config.yaml
balance_loss: 0.000722
init_std_router: 0.0107
num_key_value_heads: 1
head_dim: 64
vocab_size: 2532
norm: "rmsnorm"
norm_eps: 1e-06
parallel_block: false
init_std_qkv: 0.0334
init_std_o: 0.00542
learning_rate: 0.0065
Below are experts of layer 3 (counted from 0) of a mixture-of-experts language model. Rows are named router (the router's row for the expert), gate (a neuron's input weights, with its number), up (a neuron's input weights, with its number) and show model dimensions 112-223. Each number is 128 + 24 x the weight over its row's rms, rounded and kept within 0 to 255. Numbers have three digits each.
After each expert's rows: "gets" lists some tokens that make up at least twice as much of what it gets as of all text. This comes from a sample of Wikipedia text that the model never trained on. Tokens count by the router's weight.

# expert 32
router:108114135158083168116144128098157102103126118103166147154142107146126164096176140125117158090103117147111163112104107153155117118145161130109119156166096115168155158139112162131095098097150116097143113154152100100151154148124171095131169115120156168114152142150111157109148129145093101154093125149153126151084135100157166087153083100109
gate0:123105088165098157101130098090126107131131143101123119131127147139104163098172131137134126101088105151109149128145118158147118129123119105122152183135082115162129179107109145138115109147164150136125117150128103098130167111077148113127130097127151163129126156114117090077138133089098114129107101127141114148127115114123166157173110127096
up0:115136136154134166085100127115124087118155117113113120141144115122120110131145130119163086126124127151154094130143116091142136159100126113131103113138149117137141119143140120136135171131116125122117136107176106147170084161127137142141096118113109152116152104137088130094170112154121113103155157095110105156154149124138152130192159103107
gets: "6", "2", "9", "0", "7", "1"

# expert 39
router:110072155134093151118137109127160114122103111130152137132145124133129181078133159117114142120118103158094150118087094125177117136139161145114123181140071066138152132143119184127087099093151107102141105142140114112166130127110155112115158100120155143122160143128117146123162123138124126159065121148161128170106137109139158092151119114117
gate0:112132123111145109108173154105173115132108128129123168119110143129161130104126093107127145145119094132149101150102116132108128137110161089109090117105150107076153146120074172137172122116148130133131133164138130168131090117128137131130099146131141197127132133115151164130094127106120111148139124108105136153120111132102091101161134131082
up0:126132125125164144135169121074136136173104101115095197132109165120149154117157134146170106113101111107154112135120126144123121147109150098108126132077132144107160085106128117117166109139132109136120176158138086151115072135124127127129101100161140140135118116148138108127101139155131107119108137088103109137107089153123103114132097109139
gets: "\n", " (", ")", "==", "===", " U"

# expert 58
router:123110131140097180110128116093156111128135123127155128147144099155139147095150125138133142123104124157108170125134127118115123111131164132095130138149100122171129151126120173132104081123156117104151121156152107111145139138124147112100153093083174153126125173138118141108129120137098094145117110157156139180079114126156154086153065132122
gate0:117130141105118181128130115094119145153150108109161139155185140171109130096073095103116144168098136097110169130077134124124119103140139127154143103165097139146121152145114164134098118113119118164155132115121111096108130145123148145133156116139143138177142153155149136121129101143144139144142124162140106156104158162138136051134116122121
up0:128094127148113081138085137129131107067105129128143128098131117130150135126148130128115141128142172115133113137123124117146095119102122104126121095111141119082177114094110143139178156136094130110125134122143127192128156130096085112153125136099100124159173116109125133106098150147101126126105098094105146129157135100129137174138142160131
gets: "2", "1", "3", "4", "5", "6"

# expert 19
router:113106129158073185106162143125169109124121118128143143142138128151124139111165107123111153106113100184138157082092114158124135129131133145089089148117076139171138155142091166125113121069153109115142071147143111116135167130108155084120157114096185142113143161162119147100129146146141094161110133146124120139110165125124162122133123117116
gate0:103125135128070179101117128140128110128132086112155160121130114137118115089109099109110145089136134123138124140106097136115139130136076136134127157123120122151172186134094135129147140084084113125174100140157098112149160113107138114087139110104116131112114169151094167125134112163116124159157115146126124137133145119111114099141147135129
up0:081084088081097116124132160129171111119098142121088173121089116140140128160104119129145088116161104097103127135145134120108121129162121159115157126135139148153112121125158125106173158158121117098122108152172124102111144121147143145106137107088135096137144129120115091129097125124109098156147100100138124154095105129140105087089143178150
gets: ":", " |", " of", "–", ";", "°"

# expert 56
router:114097171140117155097135118127156101106109079121151130155130103136143167110169141127107136115125113164103146097109097150112099104132169144121127175149106105151148125157105121127099099065147105119149101146148130100154139166097153124077149133122154161083147165149115127092130150148117111152107094157140143147099139135147154125148104106109
gate0:101099108122079135131145098137151088096107117086113156140109115140078139156139097150138103103101101118118136143129140114112089106129122082138125159128098142120129133187153096169101110105123131135142127145131113130126182136113096115135114118134144129134156136113096121113172151092129127166118137134139119151123126158121133118146076127080
up0:153096139149166107134128144172131077147139105108070096133123159145166124106170131111096174134085122164114138109142082121107123111096134149126129150136129142086149137115127136145090119148130091102172080171086147132078112118147146138151133130107130161105149126149158141111099134141125138121162106103097137152118143125132106086109158112118
gets: "\n", "==", ".", "i", "===", "a"

# expert 15
router:079110115146104143109131134102139118102152109103155163168178112137158137093145089099106153084106099121131150106111113141144097102146139149118092163134096118127143146168113155128110108091164111124143115143158112091125150154099133094103147090120145137105141151125098152112155128143085128145092136148172115137106123101101154113136122116100
gate0:080100128146111168158131101120146155117117101142088166172172139155094106151161112100154108127142125152158150086120133097124130147151143130138111134151142103147127127120115119102112124125145133108150143139136102093093127151145101125141168110142087145115133116168150129125182139099113108147124137152123119128138157143128161127138136133120
up0:112115088123119130143160173162100149112111101113162072134109124116163150159113144142113149125088126118122117139156144135147141147141129104112112110131119112147149148099148101097116192115121064111095120110163129147162086146080121099135146138108142116113127128175121096161169144111123114107099103152130160139103109066144076128103119126137
gets: " t", "ist", " c", "t", " l", "v"

# expert 6
router:125079134130117171100125108119149106085114105121150147157126111159154168121161114137098144120117105141100147093102090155134103075120140128083087172159104128176137150158070186137083117095159107131135107179165123080128137151114137126124153119158148143119149159151090131116135145125091113139109125155144166130097131093161178098143109128123
gate0:109091131103107169123100115092133084141149121110110181123127088164098175105161116133121119118124154113149176109144122130076122153104132160150135151183112172190148130175115161163106127124155131115138075147157092096134122122153151100133173154124148136162134155115118153120103106126107151118098126145123139169130139131142164113124124151128
up0:120157113116141145117122116098151157146109124136138146145140178130167121133091178136123093124145146176151096140103085100141123099119122113163144160131090098114121140114146116124137145132137145133150165122173131160162123141119112128084079128154112168051102120102092124184095111090130130150110133172152137137101097136144100117137112150078
gets: ".", "\n", ":", "\"", "-", "|"

# expert 18
router:078091155156072153121165147113150118125126108111153152139143110147104150095177110127124154117110113162111153119128125158148129107149151125119095146158126073131140159138105133147095079104161106104151117145124112118124130142132160124086143119137141158105153135150112169113128144142095108163107111151138141127117142118129152109140098113095
gate0:096131145117128123109162127064152109089141146133149138134134160097083138087135131162112112112091136138142085100182131143102116114143119081125122126151177129108147192102146093101108120123130107176180141189110127114101103140119145095100134159105123144117184089111126153137154128124109137146114124049140071116113142117172144151126100134144
up0:188137112162099143126119119182106144128110124139074114113122114126129166146124079094136120149139131090122162128064111118139138109117134139103134133077089124143102086120068151127136159113126123118099091106148133115141176100119121154148123130139100132143099148136124072122136109132144130091149152189106156162173120146102113089128149100163
gets: "i", " the", " The", "==", "5", "er"

# expert 13
router:128098144153119148114172160093136120106092108106146136160127094158140152105156163122135150107086124166117164122075113145139095130126146124107122156144096110146169141145112156157107102100150094123150102154156092109130144137127153109099151105115190177106162157127118136120160144158101113149104121158133119124085145118154157094136090075097
gate0:122122116127132128130130152113154097092126153099126169136154104146144160131123103098106188098116132137120145178112090164129151084120127113141146135111121109128119131167107164130117101098110160101150150136153103081133152127128151145118130081140163151160136118100149141104156141147118095127129125190157118114100112107125127104143124117123
up0:128129111142113106192132146102159128128117183133129143105123132121133182117135146099104174092157103097142160149107130123139131147169134149138128097136145062143098088117129125162121151104110117141112133101131128142119139146142135147104152126158121130214135111144124136154098098127106149117086159143124118133105103152130140141156136135127
gets: " the", " p", " ", " P", "p", "c"

# expert 35
router:098111137154101144103145140119157122125106115105155143159166114147124158084132147119095150112093116153104163116120120138137123107156115126097112177162111109152156170157100147141095124081134105094149114153140109118117147163091163133133168116107160156094168153153108154106147151161123090140119105139151169145088138094130147092158122106101
gate0:092090111143135110139132143107155160181082133120111097151163143128140109115086131135088082138105136098144176126160160123131123154163124095087129163152172138111107143147119121139111173131108131105133153092145145139072141178121172143166132097095141121122133112136139155110140141125158114094180109105138147113119143113121109103162156122120
up0:166159138101126147123126107143107105072169113131152153106091100128112138147164133131164169122141117161120089130100095140139128105095131162156136086108091127129138098105137135117144074118150129158121113146111109111183116089127070104076109160167118140130127138124122104151124108127110133167093148148110099121136117140134141152103093135139
gets: "e", " B", " be", " was", " is", " R"

# expert 48
router:096096113164101157115134128128139109092113096105145163157141108143138142101155145116098139126106115132127152121098108150152112113162146148105099156157080112145124193150092152168079108074155116106131104148146104099137157147110144109131156110113144147124162153137107153114174129141116117135114107141127120152077128109145146107147102115107
gate0:147128116126096161165135158125100108115118125099156149135144097134124159118157135106098177135138091141154154163131117127147081115155156113130134152155142068131114130161116142130121108134156126137111132167138103094134119159118124105131147082141156142106132137086136128132139128113115071137091108130146152147089156103092157146116094096066
up0:125118113181130085156148142073123149127120114100142137129131157129183109151115087119100135113073095140125114155146120149124120136094134152106117141098159175122088180120104117121127168069111070163107098106140116155122113141159109120108136134104115106140123135178159121124145157133126155130092166112127123126120154125131114112117146109143
gets: "n", "'", "en", "on", " s", " m"

# expert 24
router:115107129143086141123138122093150080106130099103153148163151113146158149101171138086096156090100112155125168125111102133142118131139134138086116146144114089140148150137096136152119131088149117113137127139133102096138169131112142084121160096125144149115128177132115159090139149156114111153073115163168130134092162092160155106148118109101
gate0:113091126104127141149134132148149114126150145068126149134151119103129174118160119112102175098098108116127139142110125129089130146143100132112150131129111110075136168133109135172128114124103123120119152163131083093107171135093116135148170101147145143149148103157109158117121114117127093131124123151173147142144112139134151162152140124121
up0:166093100089177074141150169156156117138152130122146098160132118106133148160147133080137138094066104156130149107124114141107121135181134119145147113126092128129160136090159162102104166150131139111118161169121073098118159134122104128129153162143106103144089118150135106128178100115125146151112130147166140106121146105112173131128124137130
gets: " pr", " c", " S", " f", " s", " t"

# expert 21
router:072115143150100151110135131120147114101133110098149147168158092148129145110148137107099146103109126163113156106089112143142099094155126155101110150131098129159153162144104163142100102096150126115143107144152099104130151145126150101111145124124152179111138140145116169106143160157117121150104095141143159132113119128148164118147092111117
gate0:090106140144089149146154196108143093123127090126143125163103146144144151132133154119168181123124150141160185102092149120159134153142150122162109152141155085165115146096117135114068148105115124084114188088140111146125123171102139115095163114157167123110110091130135187098149136119121139165105109140121131176145135168140106145146116108138
up0:112133163099122074075140115093116141138133085082153109140086103194119170130155117118097081136131112166144172100130135128106147149107136146137150096149125125117123122094146166117090081163151091115153126154137114115123137105164116113077124141137141135116116116122092153102122109133147097118146126093139101148120110160130102101101149135114
gets: "m", " m", " f", " R", "h", "ab"

# expert 54
router:116113130156112157106149136129150068104091129089137147157167098159126144100153130124127137084119118133125145134077111178151101108162114137095116145164106131170130149134113130136116126118167088132179113132140100117177168159108164119104146106145160133112144140136120136086150132151114107160106135149128163116112127122125131111143127074114
gate0:148099105132123113125169142140146117099064147129151146120172122178136120121103110103152116111146140127118139139078137166121124128158111123102123115173160132141084128084125113070129184132171104153136144098120103127145124121126152147133115110179134116107124145149101147097147100157132114120134120134128133120117091097123108108114158086124
up0:156120136124139119110129139138131138118055116106128144111151143122108132107111148128135128117132133108127094117102145173139094122163086105113141106169155139137105148113118130097136186158141089138125202110108109126148127114136152139122139096181102100111138112118116118161132110160129087125132129143109143100133118088113131126090153106166
gets: "ol", "8", " the", " col", "b", " s"

# expert 44
router:105117161175118138112124142115176100130127121098161151153157113135132186111137116100110148085108113144103161128102122137141115121152121125099084136150097120150136169149111142143105121115137121099151082153140108114167176154095179106098153111098168162118158143137130153113144161169099121142111101157154162132103131126131174097159109116115
gate0:110155155141122109147134144128123104143157095090124146139113130154123129142099116152147200121115141117101146159129128150074148100131084109099124147162178147126146123110144171155064113130122155109128142136135106117114132077128103116125105152118135132163109114130129149150120157102112154106120175134094179127124127133120168121078121177107
up0:115151160129121125154119130132152102162176120099114138130118130159131118138102124141146207117147139116110122155126131143086174081122088108101102123155195129102153113123135160141057104125118146128137131127139112111130134067138121140150094149100125135158115105153148144145126145079102135117143163111096165143131114152093151115097140181092
gets: " se", "e", "1", "0", " W", "se"

# expert 25
router:082125161160073167130147123104158093099115120105162165166182102141104141092167135113097159090108133173098167116104110131156134134160119137103107134146103127132123153132118142125111095095141120070127131128126115120132137133095156100114148125105137169098134148122131150130139148141134097165102127142127141144089134118137149118155108107098
gate0:147162161120080126093095164132147121123135120125069148148167125116086134093084158140120105149088139118116150102142135137185155175143129127098073121157154150159105142139098142093142143130108164078134104125115140090121125136118150118128157142156093114129083139126164138104138122146171131132129119132114126149142148138142127085112139161132
up0:126075088145171135152161091122118131147127123134191115101060138128176116177172095118133145094176136113148120149122107114102086098104133122152177160099094096099163129100144132166114122125153090193116149132148120166127131111143099138138109121100158136115155102125097121136119139120066125120123127138139122108133115120117123161123131085127
gets: " |", ",", ";", "|", ")", "ep"

# expert 49
router:103090129136108138100135135123141123089127127107154160150129093153154135117157121103118151102122069151115159114117120152134091108143146136128106145140103127141120147142090158145086109114126131069144086173148104120159153154118124092099150113158164153122133179122097148115144150142122126145107124158128137164111138099132169108160102091102
gate0:131111166120109118131143113114137160101110127114127130164143102129101174129147092108124136150091132117100136109096122140176122116124123124143123130140089124150125150140051123190144131135145108088130133139080112056150160122102138088130135108152170134065129122152102120145101168130137111134110139121129138168154146147128136144153123150099
up0:120160141074138136124151121144124151108130177138125154127117131124113119127165134128126162184096130147103125110117156091113087130101118142148160104139091145149133160104087141177168157146148098065133136111113131099086125110111116122146114182148146139129161104166165133127096147129180141146122083126148129133124154129129153156102134145148
gets: " of", "at", "9", " that", " for", "7"

# expert 53
router:107105133141122161117148128114154102121122111113152160148158110154138185103150132112092151101121120171098170119092110165137117110143152151106123155164117113131120156150088145125105094107153109083117124140135118102168150136109182104138148095121131155134149137117120179113151166155121097139105114145132168158102118091170139093134093086130
gate0:097124113119124171132120136081131122122164103142121149155140065158139137126130105125177174175098181129121180121132128124116080117158104159131126120141155096124104137082103162127127138141099163111134128143134138090134133133129107141104153149117141109128121136158157070118164161139138126148090124084132156119136157135152132081143106103122
up0:146089105151073142122099146145092136096120139160080128117092115112156073147138127140179128165165176118128158097113137078093110105151118127106135132135139077155098131110136132118135152111097136103174155115100122106090139105106125128090115167124138108128116158137148060125144131101153147133114140101132121126159158110127149121148096106127
gets: "y", " S", "S", " res", " P", " his"

# expert 31
router:115087143130109168120135130091143129092099095118149148151121118152126172102145127133125174098129067150127158093104113142128088094124128130092109165133097122169151148146104161142105105090160126123138114160147113093151142138121159120133160110120138141126174143116117133090134145140108129137113130188124116145096126095137160083136107088091
gate0:140166122083096147136142141087104122127137133041175126153095151136105147168123117112107121107129099146134165120098076113160129135144088130110120104110100124102164148171157140140086116178127149133138113139154124134110153087174137134097166144109142125092159146119102157130148110152091140132121132169120169117132120112125120096116133097118
up0:118102147180138156119085151140126108112111155189189123129135128132111091062145101124149141144142140098122143106147179093114120130110143135147133135145073118144083112117117164120140127081122162090150123138145154111151125171147100172117085109129144155108148113127120137131097143103157110130151123104148148125126117140116129160109118123137
gets: ".", "\n", " of", " by", " in", ")"

# expert 20
router:116107122119117181109123126129160101123146072101148143156168090149141136100148125105101171101117113143095177128120098144125136131141144151101103135138100115187163147159114174146112090093151082127133098146150117089145148137115159100113158111097162179135149153122105149125144125150110110145103131172168142167119117095169159091171122114107
gate0:108112151105126124123161126116157120131172168105134133109136140112147162167159105127133132108123120120109132112090127130163097131154155119133117123170131124156169106181112147118124139113151087134143096164143126126097100109129115142125163119157143130100118148114101156115150140161157124157125140180181148148127157132151120142165112110158
up0:164149106140089111145122103114124113108114110111103151133129139114135139130150109106124146119135123100132180127148141128139122145120101055141100146150154121151101131070123135164140122116128137107113138127116132122164139158111123098121125120100172109135167136115145143160112094105109166145101105139105139126129099110062131143075120175128
gets: "1", " ", "2", "0", ".", "4"

# expert 12
router:117108121164097166110157152091151108106152113123155148166127099124146148085162137135109136110119140145118164118113115122145124112130166143101129156151102118164155153149103145162094108100151105108129111141142104135126134150117139101103170119115166149095168155113110141110133103160113105165089119143130117140107128095125177098138116097106
gate0:060105120142107160164094127095154103088112114112174130122115129123129112075153130135119150131132134107146143138100096102119124096110154126148135147110121119205139135114096170120186150109118154094181141154147116109146135154153089093125158151105156112115161160123113141111154123142094096139171095173149152107107156139129130115176166140132
up0:095162128111181100138180143126151142104123120130111156109095137177159160136118151114110100155155095157121142082185144131097097106092134128121118161078126093140148110129099126150122165144167110168142124169120130160152123102110102094126154120135117165140126165150069104118133144123120150109115094164107140097143127148136119121105127102144
gets: " ", "a", "s", "o", "er", "i"

# expert 43
router:093124152154081146117150124111158109104135128121149161173159095156133148095130129131077154106109118141151150105075103137132082110122171153086119146129108110171143151139103159126121095087144111125154102179139110129121141118111132116088156123124148171113159145141123152105140131139137117150096109143133110153124167118148151101147090111125
gate0:115156149133117120101112108124121126113133123149120116136152074171081108069100147152097111112086151138147111135092087129170120086125133142097137136132122160118090146112143178126131086074141106116155146117118106166146108152069120088132123140093112119142145092159159148118145128140139137117122110103136101148167124146147146096136120137142
up0:133153120171094107127093155148138116107191108153100138116144102169129145124132152167094109140124143105117096122080098112161118091073187135137109143095148164102115171085135127116139116115111144105165100122126126154128120101113124113128129099094156109131143094161113157104110127132129139066109105096138105156153126147127097157169135152166
gets: ",", "ed", " is", " was", " to", " and"

# expert 33
router:102089135148089160109146127104151102114113114125155147152150107142139155098157147106105153105097112164113156114104110142158108120147145139109108157159092096156159171157105162141091106083150109097141089150155101111155139134105144117107162099106165160102166151142106155104145119145117106154096117155150128145100136108139171096138112116103
gate0:101097158133095150091104108163132104126132091116113131154139101133135124110150111128133122133094167139115131147153161119135122117113077123156124065096106142158116126092121123142157099109083107151110161134128139103115092130131128160097161132082125157135137143146124132146147107137117152163109138131142128132112151143132123116172114108086
up0:138150134117101149141145128124096145146117143145161133126139152095112124170132132127126169134106083111113129100116109144120115136144142099119120126123146119137120107114142087147119128156170122074136107137155142130144160119112124139138105128135060118137140136128140145093133091099157142107103101114149131127095145103100127142099150110103
gets: "\n", "'", ")", "on", "ing", " was"

# expert 29
router:115093155123122168129158138105148101136115104119171177138151129151113166111173131103086133110117106150104161127113130124147140094178127157128117157123120101142169158145116154125112113120142104100135113139142094111175150140076132115135147133098160147120143169138120154100172144143098080143092133117122167150104142123116152103141117118130
gate0:151164113102085186156130111144127128135130111146093129133121129152133142151160113119125159147119110135171165106103142106152130111160097135158138118128118115127105124135132153154139146099100105120120134120113119164138135134107108141125182132109134113148111151144134171098105110084136135175129161113113133148125141111109109147163174105102
up0:128112138158146049147158129134143169107086111095157120146137117111128087147110141131119146145146119136115119148170134156150128169087198121112116126112137139140139113094129088125130121156145156123142129104127113105135139127167130126137076149118124141094141120128136083122141140174121096133147103140109129116129090142148184123112083132131
gets: " as", " was", " in", "-", " to", " is"

# expert 7
router:101086097151091163110165109124150093121120108100157147168148090148132165086159126105105155101096128168117154120110118171144121124146137154102123140161109126132131158130095137147103109097135104126130113139136091119144152168102146123140144098121155151115140161141112163088152132150108112175108106138139159175098139102122153110155109090071
gate0:119110145141079095119153150125113131123135098092123098136100133119118142164114151123085104116128119144152131095154094145123113161135145122149142143128082129160135137151134121084109131122129106084093134191153153146160165147104179130117131158134113118124106108154124123129109131161153150124114136143128145120128098079151169093115171113114
up0:164119128065173144134114088149143085107122165134093151077125153188128106109152135133150170111136110122113153119129135113103096129132103151126113116130127105117098114159119074136100156134121100121126080109114120118134130160068119101088120137112118157119152138147095138142092146117125128120154095111163119134093152157096083134152142130128
gets: "0", "o", "3", "ag", "u", "am"

# expert 14
router:119098167152122141120159130122139121087144142104150154145123124148136156105172154091110164105071102165094159103096108149160092102139119129103131135143110118152145147163096146149111121117167120101153068155135113090151124153101133098130151097131165155104143140132110141121165145164124116147107142166181157130125157111124139117140103102111
gate0:149131127130095170161149136083131121093143136088155115127138151134161185137173149126111170143085107159137136103128149154158110136118134163136119163127120161150106124128128154109125123131178180104150123138114108121182090150139140190106145085144139123106096157117118120117101120121132079159109117158136185149083136157128146101121128097111
up0:108145136146084101158123147162120123128141092153113151129118135141144118128116118151090141104154175062127120111163111122136129140102120127120125117105102128158147119102125143137111133077049070139132146109124123156078159133156130111121142196091145124136169138134152119150167136106132136105143150081160102139138153104117133157127080173082
gets: " a", "A", " O", " A", "a", " M"

# expert 16
router:088110163149114154110144146126155112112120122072143144181148113165120150093166148109102162119105067153111167101124114144166104126128115151110119144153108092158130165170115155150110118094149125118151115177142087103145141176112154091119141118125164159087166146139113159118172156142100110148100105148143117173113150095154161099137118087111
gate0:108147114145144129105172096122119090193149137158166115120128157110118175109141150141105152178135109132075148115119143123158146111132127169132116136104102124167092081117110129141134111162096182120172118126147134122106132133098145102175148139141123095104070129122139119124179115135127129106086149145122170171148125126123109120176142102122
up0:099179114141161124118186123130102097186140115147167116114115155132113172089135142134097156180146104145098127097128115123170148123124147159124125117122104123140080069099125111172139125149097147116151131130146137132120152149073109124155113120163130125132076145102143114126163121134123110095088144133116155164149121112129126153161129112114
gets: " G", " g", "G", "g", " M", " B"

# expert 0
router:108101127171098167092158147096147105111148122124152148174131096124143150091149147132101140103114122146125156118129112116146125102120192149106119152145107110181149144142095159173101093093161104116140108149147102135135138146123149120091178115110166154097167153127123153121129108160115108164075122153126114135097122115109163093134103091111
gate0:072127112109077118129103082104109142086147122179185139143115138156138154108132114123120146108133116088124219138152129096099140092133125179128087138108125124146136150104124154123113132079160167136162115171124115104120139132133161154117131131107130150136133149116140146116132130115123112120145121127113136157106145114164173084174136112119
up0:091131100136135161161152140149138102166136157133081097165138038125101171116131141154126132092188110123121106134121123117128127127123135123112118086149108160161125136131136155119135147160137113129145154121123159074128153135145139146158082118139181113113172164132095116143134143170122120146114128084157134149138155135083113161143125154147
gets: " ", "a", "s", "ic", "i", "e"

# expert 22
router:103105154171108141112143105119149098111122111114138164167132125160128129081149144111124159108109119136137150128107111156141103138180119125112114158147085102144123153146123165156117113113155107124119114169137096087133143169115150105109138120138156147108154146136107157108133163139087094133130122183153130121089136115154154097150124083110
gate0:096109163159124101129091078162142141133123136105138130161106177149141120135102151147130137072158100102145108169131168127134097183143137107105164147144125116138096124130145103143135130169134164134097128118127111109131102164130139141105119125127151133146164131131146120109095166118129109103149138163092105090105119132142113088127135077107
up0:135169098092113179123142162097112108112132083119100079118168098098134144152142110112136097171109130139112119115120120151129149075106119136130103145101128125143157110113116142081102139121137095153154112133133127138128142121125101134155148116142115106136090099096134122159106065137121119153107119108148112203168159104132100158134122143129
gets: " b", " B", "b", " f", " s", " c"

# expert 38
router:080109106157099145115185123112134109074109123085161182160164111143118128106153145083117149108111134147116174132108118127191119111139137127081128152157077129137106172142128142132115116099150116093120117131129103105140142141090130105122153126098143155111136153112116125123138146133121106162097126157126121132126125133136153119155119086103
gate0:098145120119099157133147113121145162109158108103137171153150123178131179105128104131107128128090126127135140159064152126108161111094129148137125115139152129127138155135114181157106095112141152130113128128137110091156111154138140112122141099140155144109122159150159130102163158170133105135169168160136108129141134119115131118121112143113
up0:104129158157133119144139146170136109100092124146160146130133092147134133129151126117097167149110108103116136112123186160108145123135162113111128081104191127075123137132174141157154123077166152115174140143148099138134083168116122117164155142105156154122150150121103120116122158133121135088103139134143147095141119134106123163118115111121
gets: " |", ";", "|", ")", ",", " ("

# expert 46
router:095105109159098138109184133113140096080112118113152165164143101141134166114183133093095142105112123158092171134119114126165115107133168124100107161156106122152135157126130148132126114100138122091146110156132110108129142134086135116105134110122148175117128161145098129096130158145119087179095118148126142159108138113120151112150120096116
gate0:088144111147131183122102131118157129135152110113097112104091137134125094102154072169131144110107135179104132145163160103149136171142144110122162100125151111118185128147125151162131138108110144099143127110115122135138087095151158161082131108121134151148098128114115140153123130157126121119129180128098106151095131148144146137133090105170
up0:098122118167135144158101142114145099110127123139098121117089127139116109133151126127159111125153152146113080142134109130142094175130108106159128115109146083105121113119133126164178114126147213054137094171115104128111114113160148186123132141134139128122087103089138134131158106178133136143169134121114113121138142132121124179159097155109
gets: " |", "|", ";", ":", " (", " at"

# expert 11
router:105102126164096190087146132138138113106138141093155162175127107139147153115156157113095161104079113164107141122124130172168100112140156128096119141142075107146136183139114150162087105114173110104147109133147088115129121171116142077129161083111133124132133160117123159108181156122112114125128121133124144151071163141112166120145101124084
gate0:135087130131113178132141110175159102104134174108133119112125094147120116128133115153121143140142126157116128135149098135104096125147132114077123113148097136090142125150155104155118114068137085169151104146118146107115127138089130091151124146130171134111133120140118120084135202099084131117081173153139111143137114141082126145130129123102
up0:137117134132101182151109113108105175139122125127130142142127132138163152151106148103136112124160134137139108107140107156128099118143109158083107120071137140141174097128112176147154135120133125146107163146147128104147146131169146106127140139103123112156112068110145106094164155104136139099124113155130123125124188100159124108123133143129
gets: "n", "en", " N", "m", "h", "ar"

# expert 51
router:109094117154120146119155135104140111118101110103198134152160116130144135077143133080125146119115118141106168103096076126152106108117164152112120148154094111148150148133117131152110112094157108087124110148157092115145164139087148101106148116120179164093126140151112155089135108173111103154112119130143141166112174125145142121121093106122
gate0:152144118195130122061166143099083126140134161093160099126139137145124113108074111139153106122120134144102144182086088114182090127118125111125091116136076160149097128139148160143148095124104159086113104107112118110118133113100125121127135109149105151125089109114134150158141110139083144134145094142109106138148136132128171142133139122144
up0:184173112176148112082182157105082149131134159101160110116107134146131121119087111112168077148137135138116148148103111094186115153116141139114082142140082141146114121130154154132149125133110161097133142117115143125092153118101165125130133130144148123136091100111131143143116090141113138101161109140085116147162114152114168142123126099111
gets: ",", " and", ")", " he", " to", " He"

# expert 40
router:123124116132089173112137143087180119117138129093136136136130057144141152099139129140122160098124108152112171123114115140142111128148140143089114143174066105171150134159121177133114119090130103106138082161155114116121137157114150093126167099106162156128140147123106156107136125131114092142115135143148132160093119115154173084166089110118
gate0:110140119125044142111120120101111111148131118091117103159176114145146136118151128155103148082114112110151165157099099113142121154117153128133131147112084126163122145116135143133125130132074085081121132123161109131165140160098128150126163121142157139144155154122117167142143112143140095136092163131155139150121106116160146127140111130147
up0:099143122140143119113150096150101100108148097136099138102123142124140190138102121147126112095125170130114152108155079087093169121116122164105109155112155146125115111105127094173141122140135128109121151142100131106109114089121153127119132115143093112125108151126098119130133138129161133159132108108152129131152082116161127115152147150160
gets: "7", "8", "9", "6", "3", "5"

# expert 17
router:097093129158094157126155124105158112102118129105141131154135118144144150096159133105125136105113104157134163117108110129129104123155138155099125151152103117162136149172107131139099101109136089103145104170156100096147138155118147103125152107135143151088166155111112146104132140153100106133087127153152153144106141094142134113151124080119
gate0:109139072136151148111134134120095115088154163077091068157145107126149143136104115112125145087145140112107128159136110103126142096160162165150105145140152126128095172120121145109085103129101118140157117103124109128142134129103124132114127116119132119077117109168136125132165122109134160128162144145125130100103099123129131123132147117120
up0:137125164136104093103149122136131106125111121156178133121109159133087096110130158140099121170135128150159160109202137154127146128119100084124119142156108139118156128129138087130168131157111113118114109140127150128123127168128182155136142125091109153197165134130108137152114165108147094137086132139132116166134135114125163182107112146139
gets: " R", " C", " S", " F", " B", " M"

# expert 8
router:084095124134106147112166121127155121100129104099156156144124104142144159110153113088121189055103126159089174124104092144150078120121146126089114157147089112161151150143085148138119101100143127131162111130154093107123151167113131111087145081120156153095124145136127139104166134135091114156108098159140138133106155112140181120164121097105
gate0:117173170158118122101130180151120151132099126088108122114132132139147157145108144109114147095092110110124130144116131142155067106077162107114152130118176146126117140135119141140080130107133181163146109121141150142134136182165141096133090127121163115150129105136194129083128153141092156162146109119139155091140108146074156139129143125127
up0:129128115119122159092103141149120131106097133102146112139115155113101105126090138107083161125067157141140148146115100163126082107098107100118116101092137168139151114098107161165116119108145128167146158099126135121139128179139159102120080172140149102163117104125126127107113151172123127137165126128096137115128157082124163123130129119161
gets: " c", " C", " rec", ".", " s", " p"